{"n_experts": 128, "experts_per_token": 6, "hidden_act": "swiglu", "normalize_top_k": false, "balance_bias": false, "lr_router": 0.00316, "head_dim": 64, "rope_theta": 10000.0, "qk_norm": true, "attn_scale": 0.125, "parallel_block": false, "beta1": 0.95, "lr_head": 0.0143, "final_lr_fraction": 0.0}
Below are experts of layer 4 (counted from 0) of a mixture-of-experts language model. Rows are named router (the router's row for the expert) and show model dimensions 128-159. Each number is 500 + 25 x the weight over its row's rms, rounded and kept within 0 to 999. Numbers have three digits each.
After each expert's rows: a language model's description of what the expert responds to; "comes after" lists some tokens at least twice as common just before its tokens as in all text. This comes from a sample of Wikipedia text that the model never trained on. Tokens count by the router's weight.

# expert 30
router:526488480513531503528509487494516534504494488512462508489497505491531469524531504534485452532516
Description: Line breaks and headings. Line breaks, table pipes starting rows, and == heading markers; also first words of lines or passages, like Scientific, Directed, Nominated.
comes after: "\n", ".", "==", " ==", ".\"", ")."

# expert 7
router:477464492539542513505499499496500526498535491505475494508508507471506494539538482505481449547543
Description: Headings, World, tables. Wiki heading markers (==, ===), the word World as in World War, and semicolons, colons and cells in stat tables.
comes after: " at", " the", "|", " during", " At", " D"

# expert 54
router:503483523520536513511479438492539516517501475507477506512485531473523495503530511532480460524519
Description: Word piece after A. Second piece of a word or name beginning with A, such as Aalborg, Aaliyah, Aurelian, Amapola; also tokens in election result tables.
comes after: " A", " a", "A", "a", " E", " B"

# expert 51
router:478531515523529497521487471458519517524527502499486491545472516463536487530512487537495470524532
Description: Capitalized prefixes and openers. Capitalized first words or prefixes of names and titles, like Over in Overthinker, Under, New, North, and sentence-opening In or On.
comes after: " the", " The", " \"", "|", "-", "The"

# expert 61
router:472480516517549520523510490484525497529542497524491472541509526482536471513508474492463492535536
Description: Line breaks, word middles. Line breaks and table pipes in election and infobox tables, plus middle syllables of words like p-um-iceous, Sp-len-did.
comes after: " |", ".", " ", "---|---|---|---|", " m", " p"

# expert 43
router:478496486527518504500487499472512527511521462536498492471495524466533479512499499518484472530518
Description: Name-initial fragments. First word-piece of capitalized proper names or terms after the or a colon, such as Fur(fura), Schr(empf), Fair(s), Do, Har.
comes after: " the", ":", "-", " The", "=", " \""

# expert 11
router:469502468521496517492490500431529524495513493469484501545449504476527478535544503505488483504506
Description: Word-start fragments, prefixes. First pieces of words, especially prefixes and stems awaiting suffixes, such as anti, non, ex, by-stand-ers, in-cent-ives.
comes after: " a", "-", " \"", " ", " to", " ("

# expert 55
router:483494506548494502504510469522505521516547528525481471483525513450486500517520506519480445541520
Description: Infobox field values. Field labels and first value tokens in infoboxes and taxoboxes, such as †Sauropodomorpha, Website, Genus, bullets, opening parentheses.
comes after: "-", ":", " •", ";", " on", " -"

# expert 44
router:482490512544543515513499463489529543522540492530506462497541526499500462510517491517489453531528
Description: Sentence ends. Sentence-final periods, often fused with a year or quote, and line breaks before new paragraphs or headings, such as ")." or "2024.".
comes after: ".", "\n", "==", " ==", "===", " ==="

# expert 32
router:493471500533541512487502474516511540543522487524480476502515544497520457517514477507478460515518
Description: Speech and clause links. Reporting verbs and clause connectors before quotes or clauses, such as said, says, that, because, if, who, plus line breaks.
comes after: ",", ".", " that", ")", "\"", " which"

# expert 41
router:485469526556531525515480504504526515519530494511479491489527509473524450516526478513476480509523
Description: Apostrophes and table zeros. Apostrophes in contractions and possessives, such as wasn't, Australia's, and zeros or blank cells in statistics tables.
comes after: " |", "'", " 0", " was", " Women", " Men"

# expert 9
router:476474515537519522508534497483529509555549520522477500503527516449512470478547470484482473528507
Description: Headers and line breaks. Line breaks and = marks closing article titles and section headers, infobox list items and table headers, such as History or Background.
comes after: "\n", " =", ")", "==", " ==", "==="

# expert 39
router:439492501517506514520473475517520526517531502522486486455484519476530475510532505557483470517512
Description: Group and plural nouns. Nouns for groups, units and people, often plural, like crew, officers, soldiers, team, school, plus plural s endings.
comes after: " a", " the", "-", " The", "|", " A"

# expert 23
router:482458495535523508532504485510501512514529494517469491502508529465527457534533478504490465513525
Description: Hyphenated compound parts. Words after a hyphen or slash inside compounds, such as hit-and-run, separate-but-equal, single-family, plus football positions MF, DF, FW.
comes after: "-", "/", "–", " /", " 0", "′"

# expert 3
router:498502514522524515515491487493536530519533493521480483505528520486536460511522473510495461530508
Description: Years and decades. Four-digit years after in, from or the, especially decades like the late 1960s, plus scattered nouns and such.
comes after: " in", " the", " from", " (", " In", "In"

# expert 21
router:487490522530523507499490480496546515517532486536502462478517540463516463538520465517479471524513
Description: Day numbers and counts. Small numbers, mostly day-of-month numbers in dates like on 7 July, plus table cells, yardages and issue numbers.
comes after: " |", "|", " in", " on", " to", ";"

# expert 4
router:493476511531522526517494474506516538516533487514479499486507513496515473528512502523476471515521
Description: Determiners and possessives. Articles and possessive determiners beginning a noun phrase after a verb or preposition, such as a, the, an, their, his, its.
comes after: "'", " is", " as", " in", " was", " of"

# expert 14
router:485492509537538508517509476502502550508544493504485479515527555499515454529525478526470458518516
Description: Articles before nouns. Articles and determiners after prepositions, such as the, a, an, his, in "at the 2012 Olympics" or "on a Saturday".
comes after: " of", " in", " on", " as", " at", " for"

# expert 6
router:475481525509508518486481490496514516520519508517490474497519496477519478499534493555494471543506
Description: Place and proper names. Proper-name tokens, mostly places, also institutions and surnames, after of, in, by or a colon in infoboxes, like Perth, Ohio, World War.
comes after: ":", " of", " by", " (", " at", "="

# expert 5
router:518468499544518537500490468488557522512546516522483457502502525497512468491523494509472480513509
Description: Everyday concrete nouns. Common nouns and modifiers after "the" or "a", often in compounds, such as water, air, light, land, home, health.
comes after: " the", " a", ".", " and", " =", " The"

# expert 45
router:479503526542496538521500490514497537537536491502501472517495518499543453512511509511476471538523
Description: Personal pronouns. Subject pronouns he, she, they, who starting clauses in biographies, plus life and Background in section headers.
comes after: ".", ",", "==", " where", " He", " he"

# expert 19
router:494472492525516515508494478488524532523532511494499488481504512477533465529521486507480468544512
Description: Function words, odd codes. Scattered tokens like and, a, was and single capitals in codes or abbreviations (CLB, Dem.-Rep./Bucktail, 9B), often near accented text.
comes after: ",", "'", " and", "/", " is", ";"

# expert 28
router:487497513515546506509466483493518527498514497505491470503512522493514455481503488506471475518535
Description: Location and direction words. Compass and placement words in geography text, such as southeast, north, through, in, of, especially after located or lies.
comes after: "\n", " in", " located", " Location", " is", "See"

# expert 49
router:503474522540549517511469451522514541510524508508470464514525509493516488521517492515485471537538
Description: Nationality and org adjectives. Nationality and international adjectives in names of institutions and events, such as American University, United States, UEFA European, World Cup.
comes after: " United", " the", "'", "|", "S", " U"

# expert 57
router:500480497542518516529485483530532521525499496537479478488529514485520473517526513516473463527535
Description: Definite article. The word the after prepositions like on, of, in, as in on the north edge, plus occasional table years.
comes after: " of", " in", ".", " to", " at", " on"

# expert 10
router:491489491535503486478502487556512531503523506520508493493487507484527488483523503516490473515508
Description: Proper name starts. First word of a proper name or brand, often after the or of, such as Nintendo, Disney, Bob, Detroit, Greek, Formula.
comes after: " the", " of", " by", ",", ":", "-"